Experts of a small language model: 14 layers, 256 experts in each of 14 layers.
Below are experts of layer 8 (counted from 0) of a mixture-of-experts language model. Rows are named gate (a neuron's input weights, with its number), up (a neuron's input weights, with its number), down (a neuron's output weights, with its number) and show model dimensions 0-223. Each number is 500 + 25 x the weight over its row's rms, rounded and kept within 0 to 999. Numbers have three digits each.
Before each expert's rows: "comes before" lists some tokens at least twice as common just after its tokens as in all text; "mostly gets" lists some tokens that are sent to it at least half of the time. This comes from a sample of Wikipedia text that the model never trained on. Tokens count by the router's weight.

# expert 243
comes before: "–", ",", " |", ")", "\n", ")\n"
mostly gets: " Europe", " Chile", " Olympics", "09", " Brazil", "07"
gate0:502463498516496489524487539515532508497462490490510491517508528449525534462495487490529486495462476494528544526479516503516435501519481486487485520553543509495507482488500504498499547498504508531501485502492467476510457497464498521500474497464476503489526516490481496534503494529501453478493498504478486533478442508495518530502524500479492536520531523479556489513502466450496527485470521485441469500474498514497482516486452531479516493464509493499534519526523477487488506568495457531531472472520516543470527467495508504484515513481544543560456505470454500473470556518506522491504478525503553502522511554468468459481523480500497474537526490484510479528517510507487489492476
up0:518478497492479490480447483523524501479498491490480516509536508473524503510461486506524542507459503532524488478515457519497460505497500501448534490553527523520493473506489508520492524482471461490496489493481491528485525495475523513502481494532459515528537515490451439520531498511479492484462496533496511505532485535493478529468522473516469528471504505506507523502513440453502496486514517518501521497503439537488451498502476497497524506494459485511486530530514510528527507529517456510516482506522468510529478521491525465525513485489499562473497458468476479492492534508495460496440493502495514459513434514497497472452522469562493491489514507439536483487502493485462452498456
down0:541498497540514489495471486503479476499491454482474521495493506469515497499451471492462477480548523490471555489507489514509522556480470465514472536476518478503510524476523536525519468430438564491483465507522467455514518493470530541498517539535543507500469494501475498518521484514503495508517508517506495476504487517543451488543508474524470534510496541514545502494500437526475495479494493475489479485511477514556521515468504524483486512514473502513487546505522535495506508517484550452518505506499493522482481501479481526505541495478540528495491529495499471500527534509514509477471456505568500488490501507468460498508490497493549491478521533490527489508510497538499517469490

# expert 207
comes before: " the", " ", " be", " a", " his", " have"
mostly gets: " would", " may", " can", " could", " To", "In"
gate0:468478477512512512466508529501489522512483482539488470473529492485508499456533472492515479493512544512530472503530527524505502500484523502497500482510456486491509474494483483521526477470516503543550484559490512515558486545498526522513540475494506526498515518480461491503510483457495459514497516525487522519468502508522576505488502522522478480460494524475460475519484509487492493489503466523486470473506464498437455512478472509501473501524531438475497509455488522480508505509538529549493516490510494491530509478466529467447480499476514481421524505498479530489467479473476512523561487496484486464460465509499519490475489531490495499493500497488514513471517472460443539477513
up0:481537530468482515504494485510501512514504504480479526520518559495518474538461515514466495529505505496463518520498452532488545507502462470488513486480512505562504522503497533501494520531521521471480465459491469504439479495480455485503477491513485528538496528543536489477502482533471564487537477533452508507549531511506461510550514501503520536495492497524498535500480486507505460498504559515506520524492540553552497494501555495501535504476473527550531510541509467524527508477483538473520493504529468506505482521515480513531494479512527484538494502507505503542517530494533483461445517526510492519477493503528486537510505500504499466516477491491494510485524531477543468477501
down0:484489462476459519509484502478483485458503508531506499460502544483520492511470486534486525475466509476477481511498483533501527500481456488485501488464504518524492483446504548523476464517527520535479516508491497529481505523521516522462456480523508499492492491530477530509472500490482537569487528533482489528464520509469464474500480472518518508485427482514536494553458491502495476513481509521496520498516476556434500469497507460516564480496489509519525515461531485509524458483526512472501502492510516513493472453542495508483556552481504514481508523507496565493513494501500475516474480511564490500474466480483452487518489501488499519536455518508514527504508491484511466494503

# expert 183
comes before: " of", ",", ".", " in", " is", ".\n\n"
mostly gets: " city", " village", " town", " version", " region", " area"
gate0:534515518524498522485480525507518513523486499530473519490471457455502530506494506489484499542479483486499528471462500514472517503520462492535498552491496505530491483438501505462471533475547570484491473514488528478494497501480489502507492471529502490503487487513517500439482520539457470501538457518482508480503513508502509510513516489439517507505498466472525487548477503513482511513495493535504531520504450476475528505518495483454496494452529563530461461473477509511493505540490512435501493516512470490443466501512518485512517503505478497501453494493502509497490503458468540489493524482491466511535529493543491515466477466479451488541550495545507495521505511530465472483529
up0:526459514524490525494460533506468510512489490484489531477469488480486512500476492491462524562497454481498505468474496522491533525521461463520529553499523516503496518457498492476497510490531546459512450479512519481460502523522511498479480493522479486560526503517506491461486548532483505486545439483473508457514476545505485499527465513490472483499460492486509471548526479486503523497492504496529506515496473469460496496521520483480512499453519515527457461504472489527514547530502492457508513470543488513460495497520533500532493534506490524500458516497504556485526471466465518468550514493481486505535539502537495515470522472474443502523513515522496509523509528509486509516535
down0:490507470496503492488497530455506495496468509516535494502464497497501518525552488519487459535476474554474492528490542438454468482498530521490480507503496536474474498511477550449435488497513500506474525501503538503521516518479522498529479456503513542465489496486514517506543525482518514476475493470457457529487520514475495510511505472502505554489489497500508501571517538472494524501494490499528500531494505508510486469496517471493457479469513484472472525519457459466514497454498540521463494514478508477510521461477439496476496523503525473497520470503499518480486459500504491488471531553508478520538483512505553504486510464461503504482511507490531472543455503524522457515514

# expert 198
comes before: " ", " —;", " —", " −", " +", " MPC"
mostly gets: " –;", "%;", " —;", " keep", " -;", " treat"
gate0:519487472513513507470516455531509489502488472513494476508529475501482488513475507477542521525533507540488487448514495476518499506493477523530504416534446533513515559496493519474511454532500508509487518526530507430522497495522545464481492496441485524532488442514533510496502503517542503499489468520522510489470553474480476503457474485540499506472518498519504488513504470498479479513498511540514516502540471500509463482524517469492487488526543499506486505462439495465500546491535510499519506493491538479503484447519525516484515437469456455492499496513484527488475503472488523501512491511501483462501509491502473481461506479519482461513507515517495484462515464524486491445514
up0:479490512511505469435504509503497513467518527512534578484495525497484500480478457489516445537458497508465478496529541476503502510486494523488519509507532530522547481490492519511512520483473532512500477490455527477487554475525514503486467508534517498518566531500500484523502468457531507539497520512503507487492513503478503469434525454491470476474492477459493471515483505502470536556511507470504509467530503510513472498539490498515520524529501517505496509506523549523531450503491487493503518472485471489501493494510520533501472501535431508456462515477483501461464481500520486461506512508478497516532506505496556516520484456489483467488517494507520492519498440514534499511442
down0:468466522514492500554476483494479482512501464471493496504492540483485452483458500502500495507520478524498565518493522550497548481452490509488473510510490499478530526481510480503478441513524511499528511500498496497472537496468483496480492495519516489556440458511481496454503513470489492522491515552512510508526487514529461521536476466419488515476471470465547540499538456499498462480518496520477492510487496484534479479484485508519456497515524493493518512492484506476519541525521531499505522544472500533538509432511517520483540495506513484530495487470473543500525555505464516505489471480536451525500493508482456520492512514507481533508508480458501517490502499489499467534495

# expert 171
comes before: ",", "\n", ".", " States", ".\n\n", "\n\n"
mostly gets: " States", " American", " England", " California", " British", " United"
gate0:464546483504488487503477556484481495546484489485509450478484535487496517504498495519503515529513517506472501511546507491494509471491509519501504511516499510509529518484481486469495503503460521504528480509512538507547487508513511464501517481474543497466470516475473545537532491477474451472503544511526512515481490550517515487546557504513506536463487498513500454515484494493490510500495501477495512504517461470497530512488476507510469512457538498497552520531485494548486472529514523525441501476451513466518542501453464519479484495488461489495454505472510518490520534470529500558505461523475495481521494523491480491446517461471492501544564522462466501529512474496460501456502
up0:500505491469481500507500507487524509510501457524503509507531501453469510487494506486457495467471454483473517486478494461525453510483528511483492474506516478478524497487475543471513490502525502473542486533487494490492475488509481562519507438475545495520465513497457518503544522501506470534501532451500536503546456515523478493529474484467535496480440490498485493486506510535503503538520515454492507502452492462524475475533505533506520496484498502461490510469520476466518498513480512545522514502538488477532514482492537549493497476492479511472505506532519492426501522493500504507550490539521478532546459515439459525513498526518518539486452490505473501454514500513470508500488
down0:463498505499465466520509496436478540486492513522551502497534501490523503504489483509468528474461493504519538460508550534502508516493497497488513529488510501484509432512467511505488479476464500450521490510483530474520499512503485491490531530497494487467544512528495515512454431538451453509510547470509483514484504488516502510553515479504494509495471547507498498494480513489493506514490497519514485506496461523510481465530511532535528487510522466474517489516520454538496503521502508502459518505500516482492523474491497481507497426496531518590508525502503508486549548497523533488507503534525509449509494502486469478496528488481536485460547516494485495534522450481502452480475

# expert 95
comes before: ",", " in", " by", "\n", " and", " for"
mostly gets: " film", " album", " music", " Film", " song", " won"
gate0:510531489530491516500519533457498512532497481503507500536518491517525496497500484495506499528466531441516502546473426471536538491512501507502556501515562498507507526498499543486492503530476495528518494477485484504497529472528476430461520459532535498506514495495452565512471530537483483462469546445524440529470514489533486507517527442474543532472536478533530497474508509498493506482500496531458481476510516498509499496495501528479474475498505485486504485518477513520510528490504508480458512520481527543501514503499530485536487492502482450537501502461504534476508490479512504481500515484483471508500493497528451505541478504491502486543487490507534500465508456481494506455479
up0:523522547494480529479484499502541489554484493517466508511465477540532490514492489481501487480495504488509497509492473498522522508485519571510528496484487489524506517531464518468481552489488487486504506475468473535440517500500516496510520469482499500511495488494473504522503515482491478463507521501481511519461510521515483495508476482476503558427512505467508521492515486501466463481513485501520512447502506534514542485526533492521493495469501525479459459560503476481511528505511519494497558515456449580504507535504503471500500454514522507516453485486490469530471511489475494510490560467500481495519444505534452505503432474497490475499530504516476461514521481497503468536510
down0:539520514526481543529502498497495528501512503495542506504483507521475515503493488495432546523522508525515475496466469510453513521506494531464494493496506494513437479523503533524503548557538497476510481517498544503446517501498492469511529484540547522493477490513516500465500507551467504484531499477520496471483494506481540504476518547501503491473489489512522493441542516530462518456525515503486530498527529484530514484527496526494497543499501476523513524493526472502514506556504567516520469469466507509510499516451466493482496512506473539521501525538484458429486514532501518488497513513482490515511504500496518459504465487476496537541510516481503518472556502536512487526548

# expert 12
comes before: "|", " of", "-", "==\n", " to", "==\n\n"
mostly gets: " order", " |\n", "History", "Species", " family", " should"
gate0:498491503510468485475497496501514502501526500506486508488473507516461524490520540520481539536521488481467495467533480448516498502525530527481536515514510515469487527490555507509511431446492488482521476480507446518494522497477469463494513509491507547502517515516466481475497536511521456508496564533543496481497515495549443530484485478562453508470537535488525503483488537547519492486509490485517505502498514477494487503503511433450502472490521499549485507474538497552504524524477457469498493503486554513473536487495504476509501487491480491472519502513527494504554527490519494487462523474491511469495534497530520510522463510507520505492499504470513473481526515478523497468431
up0:526494472478483485512467529501510487496497471507551489523525510516493474491502472490538494490525441511524491527474528540510480515508493452504481524527520489513539523518462512526500503512479477508493536548518527466467538511504507477430497512554448481496534479479506521476477545528494514496529483510484450448525479523461500547485479520530498516457501505503495444506459463505499474486505508487529477513534483540509462493463507476532555525532493483501525516529479501508529464489506506485506501534494471510516469471509528520562459483509545491470491483502499556515505516504496457499534494491494516474515500501483477480507518484492526527471482493497506588470494497495527515512514
down0:515465515503464492458525469462490543533538500491494533497522477466531527514517456513520564489512518531500501533523502516510493509489491476514502530512491524477509488476507478503519504482520503525475463510499481518461497465513504537491522497468554475535510520494485497476461505476475499470467489482524524527508428472527510503520483467488497513541492520484524497517502425454483504501527493495494470517462447531452540527501482512523539467492477475476478495504509489509496532518512431499439501490486472541534462499514548521531486505503550477462495484503496497544492500515514478455501502504480557521491488496470503530476490514467460514506507523495515509489492521498457483482456

# expert 96
comes before: " ", " —", " —;", " +", " −", " Candidate"
mostly gets: " —;", "%;", " |", "|---|---|---|---"
gate0:497480520484496488524508533474475525470527530521514495520507537486552499505444481496466441438499500488467534526496524512503522501496482554458491526472474493460479460478520500487496533484527491522486502502472517449486503544460528514474516520535503476475523523528494484490481511480465499507515520446493560539488515477521542491492479446470493456519444465493504500490505515535505523527466480529484489467516517498475506492526480506473467498542470472531486532513501498525523491498489462451464476542501511496534485507483487473501467533504467502476501503519512507530526483477512471467471530500486490499489512468500518486517504454520470530498470506530508517480548493461499563513495
up0:491471483504514478498520558475462547459494509522517453543478499471507507484476488518463466460466467480444542537505488501493533506514504538472479517510496491486532469486529453482507547491504497490483478532459497454480508529456510557469506514503506484480505494500503477457487496489508517499509506471478514495551499469507532476507483457464503494511482492505481514507503500523483512532461468558477478481473507484478503472529501532502471496544501482521493514503489491508510496490454503495490490525487519504523526503505523480536450531515480524497545528526490531513515465451515492519432526490495484514514545472497508497527481469513454535467502463514482500472541536474483558524531
down0:508518534479522525495530467478505469534489498535485458509472508509483494488512507539529560506513469466499463516507514469506475535513504519518535479559501477508526544521495468497433537500488476468538502483556502491517480530556491507566526480494500521507510515510495475457545504523488545508465505498519499511495509504471514494486539492469495496542514507493464461500561553500544502508485494498495467510539507494471496506435458532508507518498487506488476466519532487466495466542450534463553486456487475503500539509475510526528517485470499486490503490504455508518488506488512505516570516497531501493499497464451488485505475519499509488509518486496476495491513523511522498481491

# expert 104
comes before: " |", "–", ",", ":", ")\n", "\n"
mostly gets: "09", "07", "08", "04", "06", "05"
gate0:476504503515507519481514484485452485458508520504459458480485512490514524506520500497499552537510485513500474456515480495503525488486410528510480496494431463554499510493498507462501492495504549515514516484519537507458501465506469502529491498446512457496557490490511501512501514530474491498546490479511514488524508484480523491493536470511445526468505506499529459496489468490494534494488468503505494477510497496528506479475479491481489476465483519538471545518446543505496560426479533509532501512471483505481480518492498420541493523495520506479475510497510484508495492502502526490491464505497449509512487505517564508463494476490485498508486445490502499528493478521535481495483
up0:498504498450477514526498471487509538497504499540561500551447493491468464492468526478490503491516461496490529497500536478498483510469475520509499515474506462476475537535487504506514525485493507487575443471505500546563479493501555476523550489467537479473514458520504509473521528483511475498493478516518523496498483532474511478500489480549516509559534495507509478482531490545500476499564496508518489496513527484489508492533516504510541509488521467491517529466514476498493476520498520493505482512509506518498479501524536526476507494428478454486506553495531474524510539501531502460504510493553469484469495484452451495510517500516521467468497490517485499486487511509533491473506
down0:481538504484524476533450512508539513510498493543480476451544497514521501494536484504514485547490498493462520541504497526505527507471513436484521492489494546520465458508532510493475475552481471470499550487476482506493486494501458502499477519526504504510461515496519483498492474531532531457457489468464462513528490487521489513462497500489550512534530488480474521509494521493516478536491505516486536533480512472465485532533490464519494498509492499503530476484484487517491447523516477467448473513470505461519519532446507518531508458493499499490432468494469517513520502495478503509488496484501595505530454504523477483513530509495470514522541480486524508461494497522490503492502

# expert 84
comes before: " of", " to", "|", " for", "-year", " years"
mostly gets: " two", " part", " three", " four", " both", " six"
gate0:512550499495498547499521501471485562533530504497457471492480570504506515511488473506512525451511504565476515513536466519487511489507518521462515531501521485498515462530554528503518492462525516481486529526531483488524481476495485486517520533536531513484482457515501552481520473471522499494516502488490509513505499542540514455515463486514483476513492520511495496516527476531476475480501510497483477500508510489495534496509507511504521466477428485517449495484539472511548533477533528526526519513492519516456532512487537490496489475513487457501520456511501484490525496493571505542488468512491495474507493527423502513474490544538459508484517464511481503487469503484481505481495
up0:497487455531503529502508483487457522504510479504498506484466553482522492499476476526491490469523504540488569487510510477477498497507504512429473533523508502508500491530527512480505463509544532492495524534483476518484470468504491488513526488511563514501469480512543500482510452457502484548498486467520457526485497508539508472519471497499525488509496524445489478536516455514516483439509501505491503502489485470524534511510514506519499483477434483516433516444543501511507546517508518513499473515520489505454500510521519515485478482519491488500510480443512467513493501454562520528492458501481485524490457544471517490452515567496481501496516473497481510492506484507519503492510
down0:523497534509468515467512457483488494493449499511549487516489485481467520442450483464474506511509465481503500491507464520495499477465520451482492506496501489519528520502459474457479514503530500520524519506495544487511506483515429534477470557515474542536499480510518509510503459480549497492502514494506511476517486448475473498475517438512466493523509478512519480506554465524473484516501479522519515485546499504498547513510506533505493484465504483543478491502519486512528489475504502518499505469475473471487500497513476562475482488504473499542473491523540489491495494427519487508508483527500471447473483471485517508510496498481524462490471487475468461541499483487546444494468

# expert 3
comes before: " the", " ", " a", " his", " New", " December"
mostly gets: " near", " within", " along", " throughout", " across", " at"
gate0:489518521475512474477496533506528528532473499491527493504524529534507426503525522490510505480545496526504506542520563513461496498489543499520494494511492483556522523501468524480529518502521499490521551500486495471481479499497491540449490475518510495523544479485500484525506499497509520465506494456479472534531483513523503498489555540557538499504470504496482462542497482507479451461498507503548500503511483507512475528512476459512519488508484495473505523520482497478511531499540534484508522481497500518467466468511524535500507530560480499496483515486541519523519512494473453532477501498466493497554470500464518504525484501480437484488492457520487545480525502490471534570522
up0:418513484492533482495523513527470540484533514483463495502514506521549458493502491520522505489522533539508458480516503517527474530477529525464514523514477507536520531490492473532506511483504499528509515488503491504523498564445508479437492474477453469463521532512486489504498489480487531488476445506475494508502506461498482503486498547538532524507537491463487457469498529500471504494496526548534488498524448526485472517466493508479496511495504436504512491486510512440506496487526548497522490482487509494506503463482515528468506469502462476488521473511495491496515466536468481529487489463508504449510506558472550535527494500500485496491500477500491534485476514522476503521551
down0:536507489491535492501498504496516456452471503490524511533475522500528470515471524453507474502472509498469518544536548497506488477515533492521471497517499522459468519484519476532467460495526437552543504522505464516470477482511529512489470492480495499458478525495536481504498515493520505437520553512539477508478465520479494549498482497539475485488495514508489537514525503520509508496542493491522508521478506514535496486515501516515512496516530510495516507441448487484472521481536484492503562507511498492473452518549499487495510526557514500487482507468505482492511497518483470520412513533527512496553501490482510505508462529466512522467490500479527500521532466520488517551483

# expert 0
comes before: " the", " a", " his", " their", " this", " its"
mostly gets: " during", " throughout", "During", " for", " at", " During"
gate2:545518504466474516519523501498538490497519545508531504517508509499436534494488508468499503497482521526510500543485419457484469517507525503464499492484466505481520517468499517463504502518501501533484504502489496478475480438483541473519521521471508486529494499501517467490504493495477506561482495456479498486492485500510456471496516500523517511505541501507521503505511479490494501470495473518549519508519499490524504499483509503530457516503530498479487572522512484512484490476479521510548492539465507552432512517514544505515485534517500462482574502509512493521507509499499474496468493507483525537473529498487572485478450524463451491510453483545482490509447510525522528497510
up2:538475492482424533518508506494510494469547511509540520496497505498497539497467496490506480512483520448491457539453438467520472550530503512478530487491479527477454479482495509466485499476493483507500454476499470507504465470486532486521498551475525461504487504422501491475504508512491524527517486471527469492472487485498501464525502480510534476498559488495523508540526491497488520529491477505564515518534511510522496502487519462484489485515541519477511486497515491452501456475499533515559470538493503533469498517521520496515491533530475513492504473484517481506525497492537497475471505523500485531486538464524531476497445514449470507499479488504457476479502495513499545500498
down2:455452529526504481490500523498501517535489492477492498507506483466505474483456450537525473466491493536488510433487515513491487504488478469523426509522537481525511466541612503507457493466472473482506537500508468512528516488488515500513486501491461496481524505514514459524524521553512509490499469472546470468492477523511512485483525509497494523476481478495541492492517518511527505496461506496460500505457483526496533484514501499511506464508530547504520510470491493545487502527502495475484521513505539495581447478503483494499547470452487509523492492517473514486500507475532515482517485516510501517525504510500498497539511471472497521523509499493513519518516523488448556510482

# expert 73
comes before: " |", "–", ".", ",", ":", "th"
mostly gets: "20", "19", "18", " Length", "28", "27"
gate0:541450522508523524512540486537520526523514553524503477502489502544549492490492487536484477495536499521482506536514490505500531501474509543506469482524518522475467501421480555479496423555508507536464527502481513495524429514519514532496467465497523509502542488478522469520477463479533515494512500516508495461494525522508544522436498484501455489513491449469532539523481548478512502488498484517522513517508468454510494524531507500500485500535482472545476497483545496479496464514502505481490489454491504461543500468492497488492502518474505510490479457517480466507495490506500482490461493525501480490471499489468525488500478515484511490460475494504490496498516460512527495532513
up0:465524505525499466478479494442481497512500473472460499509479503486488515506506499451496524503442461516529527453481512502487513496528481467505475517462495504532491517563493477507527553438506464492544483511516475515479515475469479527485520518502507526526509523524453554479504535495453468483488531506503493511519471493509440492539522513478517495490519522502510459471536497521505478508465506506443468481504511503511517489466509514536502504454491527481507500509500505524478544518514481540516501548508515558475520508502530513516479477538492501521499552470518546481515484523502507518520481475487496532553483517522454527502523464463458535515494507496489527531474506498451496482506
down0:534491512482466472500524465434538515480504494489465459495499487491489489565519571516483468479484477477498502531528505476520519499506518494515485508491498523503469520501541531478593523462488473508527513527498483488534433514499474533482504480497494506522476518506444479504472513480462519509497521484481512502572468484466533496473494516490525470511568485483493509510491520477498492507498514482503490508518488476511471489493506526516497502523454511526470501465523513472523498478480476503476514481483507455483493513555535483499491497537524500465481492502547473521545494505499507500433471440495497454488499495482509472497453525475507509482481485522499475528477491480520501544512

# expert 150
comes before: " |", "–", ")", " (", "\n", " –"
mostly gets: " Died", "09", "-year", "aska", " century", "05"
gate0:507478538481514523505499517496502529504530514541519514513492481533509479486482529468508457469523520510482501478471498491461483510534500506494508486522502519512519499453486568504546590467488498516514481501508489522504472460486485516488529512551540485535499507502500525514496497488511512489534507491517501487500473485463470505511499511485531524497497487455521532511522524553469476474568516472492456524470484539489477486539505489520515517461502462499518524499506455527495511505501534539523497503525508522532485489472500499532474498497475470487528529499536530517475552507520492476482502456523460502557534497481443514531483548451495496463502468485507475464509549549476530498491
up0:495490511481522548484519482516514509502546504514507537481486467543500455520520476518512502445525514471484464448488475483458537472539522470505513459524484534532524498445522578481488568489484498531517498472521506521504490482522459550505490500487505502517491515505506507492478473482528516478536469525490491511519500514501497502481497500447521532545472500481541544500488531533493488483532480467473479530470471502484479541522505493528503517476511441519509539531539483505512525476517505553504499512517530488501508493451473512476487459524490463533516517525508529492465546526514487497486506495477475492508531508495457484506475496426514507511486478486498486475524524531508493520514
down0:494513479480477502474514495494470503523461462496482482518507535569468471477504495493532543497501526478481502487432499498480529552514461526485517563496488472507549498462540493516521504496504476466545504496517533521526470558505507528543525474494516495502556495507476467518517471472482543477481484535518495469516535467499512442533510481508489492499506543470494495455524471525503503479499470509482484549513496491519514483504490465495491522464512520480465507524488503500510448505489497495511505503516521529501504500469495466493503504507536545539491478520454517473501520504516545466536483528459442468457476488532469494489477475514464481474488498528490458540505509510520492480514